python train.py --d_expert=160 --n_empty_slots=10 --router_score="softmax" --vocab_size=16384 --lr=0.0112 --train_tokens=728700000 --steps=5560 --dataset="wikipedia_en"
Below are experts of layer 7 (counted from 0) of a mixture-of-experts language model. Rows are named router (the router's row for the expert), gate (a neuron's input weights, with its number), up (a neuron's input weights, with its number) and show model dimensions 0-191. Each number is 128 + 32 x the weight over its row's rms, rounded and kept within 0 to 255. Numbers have three digits each.
Before each expert's rows: a language model's description of what the expert responds to; "mostly gets" lists some tokens that are sent to it at least half of the time. This comes from a sample of Wikipedia text that the model never trained on.

# expert 4
Description: Short word-internal pieces (te, se, es, to) following prefixes like in-, re-, often in foreign names, e.g. In|te|ger, red|es|igned, Con|se|il.
mostly gets: "to", "vers", "te", "bes", "forced", "acts"
router:087067089090113198132097096157167187146173051121090163130102080084185127151127164115162124155092119123179200072171136075088157083100117147149093130178140155133172063092124124093092079133097109102132129146119113124095142091129075163127199111129164170129095179126162152177116122088159104064121113137156150094118104100183133137135131043093109105096163175157118161107081105138142108104088099170160126144113077093101152136099139142111101144161108122094105144143153156147070104151098111092131187105083084132082122143081164161115142141137152131139146115184120097104114154111154140085
gate0:106127087137103159155114078137130141133123112090134137110131067059158140121142190128130053184161107089141213111174051134083235166170152100079124128138135140142136125106168127094141107064162150110185124169082090141113152105115121133110136131113203114110141137110160129172114071119128142094134205140137126133172165130204150155173122129084155136163081156119135081097081128116145113128084051167161124072117126156110114165078085139120095130138145146140143110095147129097166153163066128108135204101097149111128092097114127142129149116115107131122124099137211148125144097164147111154
up0:061093098124066151128130052130133149116166144096152108104159129056179107109090117127178055187133136084120145120121122150110138147094152139086112119159160138136096185123206140129106118095142150117166165148135104127128184105168110102154152118164142117073093160173157115141146080086193181152166098089158118168107144166136116102064104137150084111125079141098127066152077136086130050052097127124153134093132168122141084139138085148116123100108096108188142106143205122059120183128120121114113155126096128138101078104123149105194133122178125134062093120156168096126146145121138126156
gate1:116116132074139148148089141118147123096105034091062142096098106136125108113171078189162086138142125121134137140127108162111121165083148092145071124088115114183157177151109153123113146130124115129135101110127096189113089082167117143066117148165100130140089118130173171138250113054136145097119175139147161068163086071157081149130134123151157146116131161080137186134159126135074120063179134071135134092147146137119142132112073126089116164184141138123065118085139159141165095112133131133052106166101161106167161114137103143118133091123138087098116185161116138113121103163111063099
up1:125116169116124187107116163093085177120111175153137061132110139185143122118107119125101123039142125107161104096125157156140176171175152126114131154160124053149102094086131142086205159091114100162138170211112124097119130082065106162176127119160135120131136135048105152123160141109161053123118091117140110159126134105097131124173124144114113145160132145116109080133124134173128208075111137132150163181135149065124159172132068106159153116109110066111121154146154080142128118168166063187106124136137153115140087059129129131089150150136159155102118165191123123139093107180147088185
gate2:110102101121107193171155116100131119133109156050087177132103098114141132174134137157139101120053176179184102090145204070114118162149082131107104134121206056152178130135141119068157085089122100101109153124161114117109090160135151105093131113117186118143071174117142149111165136154131158154110087137085147119169123094106125124097112094129040137137132142151128134112152144133060111134141099191149125154210179110091093087147103095178143139146110181133085130141140139155094097163105077087133110089103137153163172090166129072140123093131147153153186118121157110107182092130116188105
up2:158149134174224143116150097155136148137130131198116074111119125145095171118114093161145114136177135144160151191188041158142102165120150158173138149147059125130095176140184129203092192143138128133136080147060103187128156106105155179169137202122084194125173107111110130112126151175122081145164127151168114116137154140133141124104077181162170107082092122071157149093128137100141115179103145134145115107128129151137203104121170161053146112101129118152114101090110159145180163136130113128162172166144137119140110142114196131122110126140149128171073187146141112137143120101088136125
gate3:210109124158108193091126173132142142150118067134098125104130124001084103118150172139127143179138098135178122138135142152123116134103072142168149111143189144175150103061160107176152160128129102167148089145152069116163154169179145111179174188141114116133042169148143150114054174130135191120070158086121128128143117080182165101079129135150092134096139173135131132072137093160171119122087133098113099147095134131129129130139125109142125205111117151112143166121169109154158109114092133105108150147150157134102161115139214148138140071171135105130165117179110106104140145113171123121
up3:106109083179121130147130099099117150081171106116116121085137177118135144087099124108140146032140105153151127136178144135148099173094125110113118125088098171128125102116126157101146091127096120155108125070140123139096077133099165077160102146133163109112162079142132123162117084139141083155179118141143122066204178119091032129120161096105137114131095161136077151098136093126112062132141101109170106119151101139146046145075127077046024124154085110112091155109151151111106096150130154123146088134130116143139075166188063061182124090110170145101088152123125137130118075089143123116
gate4:093080114133116147151095048125112158093163133133085154124120059163170098165085139140129110100149177106097146063154147168085119116114112109108103177171153136161170112152153150072086100111077151126143131087098097079104152125140037135134167080116157147082125127135117172147114128070125190114095120069133117109093123093130157129119135086080106157166140201119116128057088110130123137113134168157163150116073144182098156150120135146159136116151134118135171174142126125103065134173146144148132164120114139191162104104102115096208122164118095045132127084167095132044169142126077150142
up4:141141119055143100135161142152122117165136147164067145188157137165108133153129095126143144088068069124077109199142149161141161139108140127148137099084126156131110132087131100193094125081159139081129146097161151071120139067110199145140145177124161103115133134198137147123136098190114178158193144138101137093151121145124126119134140120125139107113094139114129172122122097127181110171126108124068106085094143154059161116104091143093159086103112105093095110147083142138162157105021135161138127129140127163157113153136121113136138104127098181100092090126235107144118098149186117023
gate5:096137124089133149116157123137132100144075135104136120128118145153094090154085103150122143103091130194184214139111150146105187111145123133128097155123120135112129104100137078134087146132141116050155102167147160081105116038091112156133092055150101092143106108197068102106121115129124119116113077140184155125149157103099135124105140201129143069096138136120121104147138123140220085100082118143091116068078131068196142086152111118159148128166092156123114157121179120128084012063116152141126117106159148070114116137140132106149148172104155130116141150124124090098105162122086061149
up5:110108110048103150169131075107118075158131151151132072123104130152143156172126099129144010069092085080147079146102117187123141081142097141172122105106176121086163150149090140198166135093162155147121067167149123114169084091097157082109122141105083158170122153113175125156148142185127182112140173156098125162125112116168111091086123100080083117117177130111100115133105124152103153048159108129141123165123113132111107096095130141088159140146129087164128112155096128154095141125196109115132128115155127177071099085171121202148119177111087159166089118160141136165156106065117113133
gate6:093091126170170138144183147179123144046149059066129150106119117065152155124140192082121144132111128092073140103132052138095129169121084129110178156114122107128128084094117132089128106139084106137194133148094139150184157109033093159214126106171134134173141162152115140117161122141116142132148136096174127144083116132140099126129145128144088120165132106196135136121052115112097137108097139189073175155133141077047106136109158168126144096171084135110152177161107096120111133181132115138130190104094170123091138119109152140125125101150147102168177088114131089115185166177122142098
up6:128145183112136125075116097119133090124124130170124068153080156162122110114101136109140111134133126181154133131137132098084116118107195137176118133141164131095198105150218122102177168102156142125087147104187181133092159116143186105158140141118158102124129136127148138197156178143160242124097118206129138123157086224052132146151115149128128141104127101129140123115146154131085140160138151088155133098118177087137154146116058085126091107131181126214088110168081131142112184142117191120149129110143112138190144093127061102139101096154069105136124132156146146128091140135095154135
gate7:134120065153152176130130098162127175166139104062133118147162118093150116159127161040180099142089120125101134085172166126180119121132155134171121154082094134113090121114064138108124155165123106104099166144132084112062124172064126119146207148136115127097142083119125134062103131153116124121149103129086099073095116154142130087167100138086158156100142044122141173094117104147165085137174111163103065114116081146076150070179133104084079157139103119140109129151085138099100098119144115113094161146091164152114144090033157152083150138111161164177115138147150080126154136187104186140
up7:137176137068141134119176110176091116087099137116114079091120159167167160108123131145085123134093112132118161185118079163143124148096150164075098124173110129133184149142186150131181135137102127143134120127128159140126106113162113141141031151101174090140091160159125127140132138065126168141083148182188113137128178145089150164098120117125149104052117097136070118159098100153127101088088134154213135123079157158184080151115150141161097094122171104091142096150204137144109178142132140137133106191138128098087098203107188171165161108169112066107121122115117119053108093078137113130
gate8:118130074120140108106076148255141117127119071083152141116121117083093148083137167087121103116140195195143179139113078103141117063097159117167115129139178141142164088139150114111118142113127132139100108131112164165169125116101104076173139153172128159095083135164138094129105156155159208156111066133138176119132089192119148177146135163131095121117138151101150144127107136159130110057140062149120153108108081127138183109123166133130105135099156178159086152211133070159132150107162127082128173115135114175111142120066133114217139137121126094086094103116131127108104159088153125126
up8:187165184126171184118173189143180108149122140126112139110115169130188082197060121152121176115183164133109109158134143158134138122149112129123114135148094170122110163161102098133137175159081146189170169091186096131134125143137134160094137119113129163138131079054141167137141098111131113116125169133076118124154104110128151096057145150130144152082147172143081098083121108094140169209127153071117063127119197141079110120086153118103123120133162122115112094120154116133133158091114195188130083060134185133120141135126125132155145161101163140203136188094079152177098087150098108149
gate9:043142115170131185115139099112112143122160075095105135120170149096073118126131142184106168173136145134142141146102159131106113124105134163120088101122100095142150138108100156152133178168141089117151129097132091176047165094144119140090137183139148134157088113146181154122137150102153152133139105121129165134139123108135106116164132072107036064129128098076060111122093126170154159142207191129112093108135167117101094105097080122069151145103136200154090123074131086106128085098183149121157149115181134103086109095145115120088159159136208126178144152188115150081121131200118159177
up9:242104112121112119159074136185108090142134110138107081113129148132172109117103125061145102052180138117180076181141089128058137102147190147094129158169105107138094147098166125094091083180142122135130164096127169126078195152139175165184156123117150108075150115143139173126157154151135160140156112081122125125153177091175112160132121056171157128168133153123162102117157121079100098166094106145111114172108110120082115166123053060075124161143157086161178145153130115122133111150127156144121168161122122154130139107067119113142131136085146152098098077133095105121067155114153113170
gate10:082130131106189091158180084075132113135084095135042165151127115076126134152158125128177085153140113088185174084110160067149087114174086157117132125146142109077156138159140101092139087116089108160209177116100150165143184092146157144136145128078093141124085141059078147089125126129169106151075161121130137077140098125136167158142102187149122144139152170118113149136140158114089100095175114115186124183123123057142164160125109122086156100171098126111093147112182129195151149081101137085147147156118093083114142129105057123176142142118131165174130173120165102091117187126134118101
up10:168106171184124130209121163172114147127123180119096111099118154119095152175129138197084130176131081078111134128133095075152132234051101082119069110144099094109146183147140140116057153141139130129165183158125131135120051174130124160138114135104172129110127142109086148124135127181135127104101126121063115177078171153127128074153123113126150097177125109118098106167119118088126163138055102106136089072139132113157054111065104110159119095137094137162061096160157112130088106145110170148084164124132135123128135148106174152154095089118160139166140141111080145142119099098105058124

# expert 13
Description: Country and place names ending a phrase, such as Italy, South Korea, France, plus line breaks after list items and final year digits.
mostly gets: " States", " Pakistan", " Italy", " France", " Japan", " Norway"
router:100051127127077128100103113108165185186173104161142126126060156111161137202113170160139086126126129144148185095151172074079112069107073153144118119121099122158157112095171115079123092164100127098126157157110161157119142086106112132120163151124130214095146204129149139185139146130149127074089136144163168106142058154140185104148177126108150070120153164144093154059110124190120113106077113156146134132095078163104174125106153144131124185153141104126079102143133124063103085144083103104123149095102126109115118181130200164132123121133138110136085115147117117160093191088166124117
gate1:182160122096160136098097071118102154129140084142159163119063102149099095105129147069161068112172165096082165142098109134090088051073109080101141124071160108125084109071105137128168116126143122077089114151130131120141064129117118088196147097132151138128074217123175135115130128132089152129161134137145125096123167069153140131165055155131092112152108144128115105145135115130189157082154228137146163106111103149076107121126147121128152168089186159075145122174163132090112129152126122114091154151108156112086104138183107160179067143148128177119083143124136122146091187165132152101
up1:140147153108124114155115138141112132139124116141094097087135098137116129088135084144163144189154136100112116116162171051128164100100101134063144113105203062111134165164114101096147139092120124128178079136123151114137096103113120133082102123144112111095148109141184121120109121118165101214131135169117091125077125108135115134156110071126145106123173112192131136111096121115130126080119200118121131114193090111173112117097131097081135213137148162126104207098133102047034114123160140190153129119110103144091194196156134129120116105163127215139039112104133158140101181123095141114
gate2:164126148111167107093151125177113136142138129140101233119123080102072103151108091171132117166119151156113100142041087106155131022130143168160097130125143156148124132081135098089087163159129122129181106150103186133149155096117128171115070145111153137103133169161126139111126150166106125126150089096110107103183136164123111153139123145124150127090131075127105104108149111125141177172114065116184100200104093061096094165048158095067132093201148096188137155124143113157155054120125071160065088112111099143099120154170113090141090115140126141128112102149130121126151192141126114151
up2:115125125152083147144135080104130085188116142125126094143112106127163138174147207076114137110170162121110091114098166170137113157197153099136136097143128080093132133152134120129181157149129128107146128116105101112133076100064099093171120105187187136137127109129172133143151136147170060102093100085186111127184063176107172131141107127168141091141162181155119160091113146131101122144155178185120110089089112159124073118192212132129043040115174072097091135089111134093079148137109109111141150094120100135106105131156158160111179132130142137120164123115158154130080087072088162111
gate3:093111137137148114122113135107134176131095165134095153112126129123109130165078113115115148162092111164136124100138101140123118092081115144141096128126163096186113115152157118173133170178140143109143116143068113121160108117047136089127114135112149104118180130194103108123179094105144114099107117100103210114160094073113089046133231128139087071150136159101101130139164137148175165156157123179153124123105139076187163133163147098097122159085111131074111120134142092117111111127094129157057148184118084067089114167129151094138135092130130130093185132112129066250112161184180116164
up3:109133102090163131155170091177121071189121109121130096105092136180120087167136177147141105105156142113119098110145110166093084174130140114136139139135092115136097140150162137083122137092107116135088138091149058174128088153094126125077119160136105139211124126117091169108034164136156088101114158183140144190069137141120138160111197112189116105125096119167118088166099191115137114115109119153124127125148109224100132077106115139202137114140134114138164185061086158127130113221131156087143144087159086174146078123127117125110121156142135129124115144168148153212090179133123143146
gate4:117098149154141102076098089116113142087111141071108159095075010153169135164115089076129132109116099119142181133079115184121094083115123127074125101182102126076082097100120125158107121197136124118151176106147173120103138151076115148152175108104094130123145149194185158104143097094142129151103141149115124127193128105137130203162131133139176186155076140143152096071142152134079207107136155148127137089129143075081109136114151101128128150087172161043168152130134126186158146108127120135127118160109095137141146159092132114115151157143163171155136149165067169129142198104165145155
up4:155131142138082081074091110156116141096202108074168128163073112147139082148051095121133080158092124074142123153106139164141070117144103133103161059152131081086098145100110105178143140157126098116139166096148151126131089126099172111135194162123142154115162188119138146128087153127121163127089120156147197118161100111146168133146179194144171092135127119104213112129123132065130180121183113153163137148134075108063122146104126096077082147186115139101147075183151151147083106118175058150151074136071104128144086146121134102129126139201106141115148113146100161133108109162157141146
gate5:164111149141115112096090128179117122106123052122146194120093148112171084196155169104127137129128131177106115137117136076091184066108057134101087160144148134209195129154137134129162123078143141112159115106102095079117122161102123107138117111125144127158157108159104064127209021168108090093168137090149102150127157180171114195116094103134135139161123148160137157179166143113159158110110145132088157086181149120121175053145128093146158148153158076166091128093128117092139119099097194162140140133096159116129146086124100093105119113119173106175076143146119124137105123185109142090
up5:105145118145112135095112138078113162099138161151106084111185144158083168132130120114093105160104159115184156096098098142109106122131122102158114094130084032143154141130106123125095128113169129075087098113184118078089096153187129121157163105083140186145137127105152178134124120125150122141133151096067127083061095143126123161119147093094068107223165210119118091103101151123123147071144139095106156162087122165168134131136137099123150160079188118119112136055151118118182121124137178135121199089079137139167140163096154137139066149073125159117130140102126180043136106123177186146
gate6:101083131115131140137146074168125112100132155157111065103091146150142134090130144095129129133066156153119082080097107195109147059114160127173134092124030164179105122093125128131142165151164195100112126146136093137144196176140090145136148120162045154130093154110126112117148124116159159106162123104140114147139135156108162184197112182130125125089204124084090152179122107200114125063192157126181129116140140166131112169102149149075095075144116151122133149111109182135190178126184123132126090155088103130086127169097172088107131108089129130127098118142121145111046122104083115130
up6:051167090122135200160125130099138095158099081150087055130099105166116078137154136099083133151135118089180101102154153091159056106167107096162173148137164139124080133162158144084073132097113146136141175161085184173165130130123147075126130165096122080130131124185096164189165162156147213145083099166081123167129090138127132138097105090138177107122156119147151099197160133140079138109095173100136072086072112148134142097137130147188136133127137133119108158105114145078132124198137110133111117126126181133108150148125108161143142122100145168128062121068124095180063142120087160118
gate7:129178125152117093183092127171155156149095227071097062089138152136141139119118136176147103134090127191144105149171126151095097137208124116178129165084116125204124161090173074125072135117165151135170066107110081145083159160110111166175153146120142160125159148092093112182088151121126086179166178112166102124101109115158157116201105145154115100134170147121165176157144122084164096111142145128136113192107168151167118135115179127165079105150079059080126096092133153125146185138150132089142126102130127151135119108109119173117149144097097121180151124173144101125174094181114115137
up7:088157159086114080069164114136141140160154116105172145151101167194048149131188100161173143124100136112085167126093112146090108103127072096115136095138094159129149144151135110100135145159136147150160189171138111112114143143137098101126161162129175179144123100094158127174095115076169122128162152137146186157171136123124128125111178132151078116145122169128165187097107125022139067171083083085110158166160157177159083138129167134122065174134112096085116153116104106109145131124106133142106144126166174185149084174112069121064121144133167153121169062165108065122125121071099136145
gate8:143129134146139129120157157107135132110137144105148126159155155130121116095138168108101080186191107157111148133121126089091118111146110169116108081105145147112115145160169103084129091081079071163086109106115081131143145154127109140162130077169089193116038163128097111190154166158118116055093192187155176107185136197128112142102128147062112089158125122129080134117123157116135165141128160074104147136144115156087137138186170100132122147200146173135078132113164153133163035121162153146078198133142186161143109186127116151148154156056178173113120097127089153136101112099127106139
up8:167152125157150146098178085052126114144122143114088190176148165123149107192138166125149149123132083188169081061083132112117121132180121140120132117153159111087145164113146122092168090141111128128146127119153116147181174066082072182155107093145104123131108120082153107160182140171161124104103116185152255106163116158059167121093123151129100140128111143129116177105093158182132114147073121106080144171136071109113120128128162105107105144151133169097138132101139124118096112150148125155125133132097206127178109120145054117150166138156188159148148135152084145114160111090165071146
gate9:164153130134045120171162111127120161162106159120146134100141156157165144169158129143140114126136146136075143162141111139099119145108114114180112087116074138147126136126118105027116134127118194097147131164092102115142175119116139127126093129117175133110100123152086152211152119130095185066117151149167117147114118111136101114137149178112152116146117159135162140113096118218142102118089217123135124103128161102146187132083132242162092112125140135118156142102112105092124133136126098095156093009077122057097148149152135133138097135137089115161134110083041126176183120191130136134
up9:118113168163174141106117149146116131162106199100103131169179120101151095124105124131090147157068155065100132149108160118089146130169183086107133089170138126076141146144167143178115154081030129136144123173172129136114086137105122108150155206142139123116149156110171180157133118117136104132152132170050126111060136166153126116183134146075137135179132094173168076169144133131135102108144155119111171106133069103147125157129177160138155247085105132103107141154136171078182107201131138128087160142098132086114101115182149123124113106153168097113118165121094134082100163157076132146
gate10:137145078127132143132167089144128101211174161166152102152124144128083087114092095131084097128132160120044143123162165113155090100148154181107103100162148077091168098111135131102081142107136127132159122177116169196073114095133111106183165091126132137137115142169112149192182116159125130082122145130098089130070106104177115178134162128150089119106166128109071090102179122169150062159131118182169191133125051162149135166154141173151083152095134110176115120091109087090157104168098143124140117131171121139144144180082179099070135127119129148136123180089120126111119081045086108121
up10:172143126093145145138158166178122111137179230090150137109212161138116105148143185113091091159055133173120084062127099130157109108128104150163123159105113154141114178176138189148114119079096092146101082156135117133073147134136125162130157104168139129170154070137046134162130091161138165091148147150125111133106150151213214153117140135148186131097113118168149140151101131154194118121105181066145151156111141152142173130108103108202168076127162160144117123154095130105132110105107141199148105116126176089105139177137168151135123075129152131176170146139116127162134133130110103167
gate11:147130130077136124123124083146127155121181145161155043125158147099137086116178154091133168115143137146122128096169168137172119183108151217153091164149114195131061052174090123099177102108142124105155152143114123152125116099081140189093143153154115114105130181153147115104106121162124151112117124092173112099111163166100086103062138148086125155183090147148078145150135132134125097127118125134095171150148124118094155079058178111096145172097050135128093093154083101064139187122117108115116172179087101143096106196187153153117157118141131124115148122204170168138097109170138103111
up11:168104119163114098137146096136110156152119139090148134098084112162096099174092200100130131154145172121102165077206075105072126136133147136129104102073145170159100083159139117160076137097085107109180120162157133155176116130162134131098068139118164141156087125170169150139144110158089137106130184105136156050062109118121113166148119113121149113163149186182223090115151160126100144159158116108108112139149128125108170197123135191140089123171126146190081184109084194113109079110118125118069125129153136207160094136124121139104143096097192142155107109119090070160134120134108142155

# expert 19
Description: Fields in structured infoboxes and tables, such as line-start dashes, labels like Personal information, Genus, Spouse, and year digits in ranges.
mostly gets: "Personal", "Scientific", " Apps", " Clade", " footballer", " Genus"
router:076086111129134145115133103139176165203169091123142156155094116099167193177092191128136129113138097146150162114121173098075149128068146166169093120129098103179143111109154091051133109178101092147117095172093123144113150058113091153114130112132154139071084177106124124166129151140200101085120098120146178112122123126156188120163126073105179040145145144211102182107089107180121132101120106154179099175127127117121167117111097145155134163135120107118134123131158110115101076147101118054122159083100122114099104167099146125109069117123133101140102122158111099111066168161159114068
gate1:065107138103090105213139135139109093163122111119064155109075079091150124152106097109119031102194128122139123117069145144176123132147160139149137108135172114140113140072187143113051096134169115153126084122112107145113045123148107139107109127201152106136086160165121150193084151129159144155111134105141047147117146081141139172087160120159185129155099135166116157138145134112092075144082113104137163079147101119090187146124101102145049086096139105172090096145117095144063130135079143108125106109095120080153160143098075143155131151106109131103106102100116157105147092178116144083
up1:159135111163103133091155116120112111138054151134117139132100148108098157126124074119171087109115190140133137181126143135076120125211138175073120113241192112148150153149093132131128116086129097142154131129111159102094135116077121083135141126082129144112132108106138157105140090185214106167166137196110085153187110115202118176195131141142148112147126114086102144127132078102137129079139150143103118162144120110169075128097139168089082114167105191113167132123108122092181115119139112081120175134092102062142169177087136103082132148146123144128062130152128120070143091208138142125
gate2:157093083122117121184155107115153116156178147114114162126116096123112109096149124082139140088133180225126097145085096177069160135066098127168131177071135123143075103145190089171094129183094142128120119109090136128086132107122142201122079107125126119173132074110112144102118109063081123059149100091126174115116161120185173138089121159162183086104139075153140191137119194148114191124191096113129160168118132174077123132104131156126145120095101152109100147159115101112132113159142125110157108116062126105150131165087130133122090150083167076115127183174188096119094113163123136087
up2:088145104177137090139158175152145157163121102053106112117125122117081138125172184147096185168101171152140092090084099115130141106120112166086082112137136153130100096149149085159184167181134096129113123074128140066154119038146113155111083099125121165132135103216114132137137129134072162143130101117074163075132174170095158151174134146100143104081108127133114197114093125112071102152130104119047126112096127140125093064130115160082100124117154129144078078128141094118190054115131135128140144102087168119197169124090124134122107111146137070112132148066109106130144110178128196142
gate3:067124128127131075144167140115128101133115103141158063173134129136133171057140114133104221145113150138111152142103119111178236169109086192123146141114085178151080123140171112082139113117121107169130085186106134125157130091074148124166132102150133145135094151182110125126113166074128144136126115189139116152155150160113137155161120141162134123101118103125197131133116115165150090154136099095150120134044088119068190100137178162107148090183188136105152119114096140097155143083144172177155193146120132134157133185101145107166095146174117104132142129142116067193121136146179056147
up3:151154153149141139194154138119146139152095138085144180093090107122129124138106131116104122138110131096160055152153120090124055097152140126207116151110155049121144096131095118142065161138098125124130133151123169159109159109151111148109101109121136161117193171009076106144065118197117152105081074083076123110132129144090097109122185145126134094135118198128109108130187158121154121146118134208133103145110095137145142154141123057060119163134086181179126151125099112143104161149127158156092108119191088091141136124071082147145081136103095173170155137132146156089093136133167133164
gate4:146107153110149090115166154165148130167185156073128133124121127153159130122166142102080088156159112090182172049143136133181150110107117162169064128167137122138103141093056120149126077142179132104108139150138127130171101121088127096110125183148160144107131118123163122076104187072054069156131085129151150042167092092131170153133112120144104123090083091154166185139106119153127101115125091122158162113126144125197149164108103165073147151164175087152136105107058065112159143136072127089129072189123090148133087129115133124060126163079132172098137090110099125147140108167133093099
up4:127159139174104140097210108122156148178098128099082115131122141192145144158118126109108111125101094150161111132089119099125125109130156142098105057125119130131130053171143129167118090161078087123125142161102163135140122115170170128124102149208065163112178137140143122129110184142108133119113121135137120131180116143116077162104107173131116155052078119122089087087095139167143161167144165105096116078170102137092090181175110113160116088182202167124118109150089095139116173092133142046094144162173122074124150101142120070144148110143170104106135098096092159237068120085145143108
gate5:161127105159117137077147127120115147150118162155189168124094081101152157173145133076142104153153111137152180147079168121096127121131124139135129128104111114101052154082139126106090174103109123111109102136090153139145141135086132126153111101203108117169130113103114078151118114123203103132109085092249134063140156142128166148120125154159115121211191088182148146132111161178113164118143089189162126103183158149147118165157117153174129112163144149110093130160131162140139168153121044073101115167124152128138069142156131090146140156113084160134112087149125106162053182063099076131
up5:207099167123175134138102107077172114113198142143126155090111149155105167188096172124129119120142143056103104156126146135146100123101079108164128208098123125148138115100156111121104137102157154086134109108071055059152145177161137135132128153117161143153091131077107187176142116139051141136173149132136163121130083098096124176093096114070163064090147138150121115122068113149101113100189211078152120164120172120107080161088109082139129132107150097163124085139130087080104167096063163085125105169155115126137083087153114126089083109123145115153137064125138125107114102147112113096
gate6:114117092120132125159141139129200160095183191107090126187047149165159184164129117092132149142166137162135085087024070112100100190140142183105160163132099145145123125109113152146112105168079140141091090120144109155137042122174154155194134116115156125127133185149112133132145200149158162118094138149115175130104123083128130121161110119109130141182087154217108127159148100148110179149142129153099081150098126099155128090098125079142115126127178153110165169149127101059086104095149099152112103113127108148129163154179173143090151150141122116127085075138125136080131164168075081141
up6:141096154175179154180169124170143100163158135116076128114135151177087138148150136090091095098131134099088130124122035112074070108161140148107134120092123158180114156124148128128119119095090074115091097066071097079102023120091126183186106068098203163152128117102128161110156142080146150170116146116156172105172111077136084113163123125112164110168149130155135130190140158150078157155194160137109141149108157080125117094147140153085175153138133118123137129132120125129066176124145124133137158119182151098143122138171196155117107169134081166142147096150106147132053149124112082154
gate7:165134141080130111092111172166154136104121148115124182160080095122166087137150101162083113159129141056087061075085155196162087142142117126122098097076123083173197140099148107167146090090091115112129154170087159180169120116161086179119148114129087105142082145055129157140113075107165158156114126089154123183113133125109130111155118120115130142131135155122222122096111139157097160145153135140116110109160154148079165107057115181174075193138065132101113105126130079134125098156185156118120194095087139139137170123109160124131111103093155165133103163143121133143064088201131127131
up7:094212157099127114151090118140118114117071227139100180136128153130140133155128192106073120112139109143075140088063157110148125147121112152109102116112105069141163107116083138125084134069116105144162074180195175157135162118206113110104171125138118142179110071100146156093112064126134110154068095173153096121122163079133137167124107109107101193120115101100150099098123126104167097118191101133148157051122121102125116046071109124149121113167099107114112177106124095096130131097144139115096151173185142154111054109151078125150092091143129133111131130149167142143072110120086111119
gate8:084070134126172110102138108143086128140116161188081084110073089141107091179075115113110074114046057223107167144126127132091152141082080115132151066114118176118121123135123127110126144198121129166141155129211126128135099125141096134151123143121134148125131143197152108117092158148099168100092152203157150150101138131188060153136101163080176103145122183165130143116129151135157118123157118164105116141147074094155195088123175088138156160170142125169114108117139087065158125184049134116137124076143112141151104122129137125114142134143103170156114097105079099113112111071098104163
up8:175137142159099166107126167117126153104097157156077144108121132104114090177138127157121135120183154152136115148129080166110138136132110106105194115135092135130165078121154136157116130085140166139148085143091119140103133081108188135127059124106071111174041123097167102093135113096122118195102119065103163119120136132124137102176154141155066137152107153120168166125091087127179132046119158092082126145167117091094166142101088094110101099139114150136115119149097144122119139119032156145172153113132155104099171118113131161116126161176202094154191180147200116136109059089151205066
gate9:118104100082091139135147109092116093180145159126079130104132147134133137132094074125113133088144163135129120070113229097050102147102140154160109055119144141099169102118148184113109136152159147094105134151076099095129085071169099063066132138171139198139139119135185102172128135096148180149099088157103180142181123148071160089106141075164150140171150088114060124128166162135198112115118133100110129167133136093085150144137078132136129080111117082148160171127146052143121117078128114088136132132097096135127158124107085137073136150133130127125084169085082159155049140147161105128
up9:134093077109124128145147136122134146156210196111122138080101088131107118212165131074112147098161168178156142108138211158102128149122156139176138136130158113129150131171150172159165126112076133143091100133111136136067112104171105149112129083093143140169090095161080142174169157125125156144165081149118218122164100119061144151100156122151088145124090095139050123147151124058135092119141171166085118155064128108125106101190115132122094107162143122132108146078164091165182106133139072124153166117133106118147147116171143144103093161097126132123046128123155188092131165188092144086
gate10:134081112121131102095123125123156142148128160107139153134150125110136108067085153139158156129125060186106146084168163134100156163115104199149149161083141115174107153154132121071162111162196081162123080105045082127038082099134099152145120179145152171193149136148154117090136147148123115138121087088144145146172139086081138096077122158123081104168154106081104121159075093121086080120156211130123143134129168082135085093134103143130122174175056133114116152164110106176202113140139111085093098159106079186160084157089120146100107100142147113124114097125133094069128116119137097145
up10:186132200158135126132170079134176101065159161136125157131128135153116110129095129086167167124145156112045080124095130159131140132148084234102153131120153125136072134124147136060111157198177123172149190107038136167129131085154138139148103119160134134092199158151132143128160135102135134151118085110080146124147088119086122151162153096154140120142147130161125153100124127174163066126127109110145136125151187115126053111144167182102137118061098116083119161155141070129138104127095092071104063099137137188095093157112084083116133146125169120175165118082157110093115174142140131111
gate11:161071200067140085128198072143131097147166119133116111105126086101113185125174163140127093094168181121182088102115147113145148164139097160114144151058078165131075130112162132104100179142128075142145133119133124147120140093103112133114111079120190164113109141154140040155113151155127102102157160173122128081114114143111099125123086115162095112197125099105158074151147137153167124134065153127137131174122129125110041173120143174137124146157152102128154095085123095128134100154039097134169070148058090079084175121117157120095122175078134107115156119111090127082114071158135108118
up11:139109169110174162114103149129101107157066099125131150119142181143155062103090083097124136162186095173107088127164135085084132096128112125131075106108153041130167088110078137086135124140105140135085098131180116129134208146186071167153085121154119134104135145168104180128127136144137139150112108106096155118116165095130097091115153185119095083184146148179184174172127133133117123067139127119055150106085095151112171108159078118110063135201137108178137116173169126158105105165180140061097112112117134082138130105128159151114121099224171154168133114139133104086112105103093132128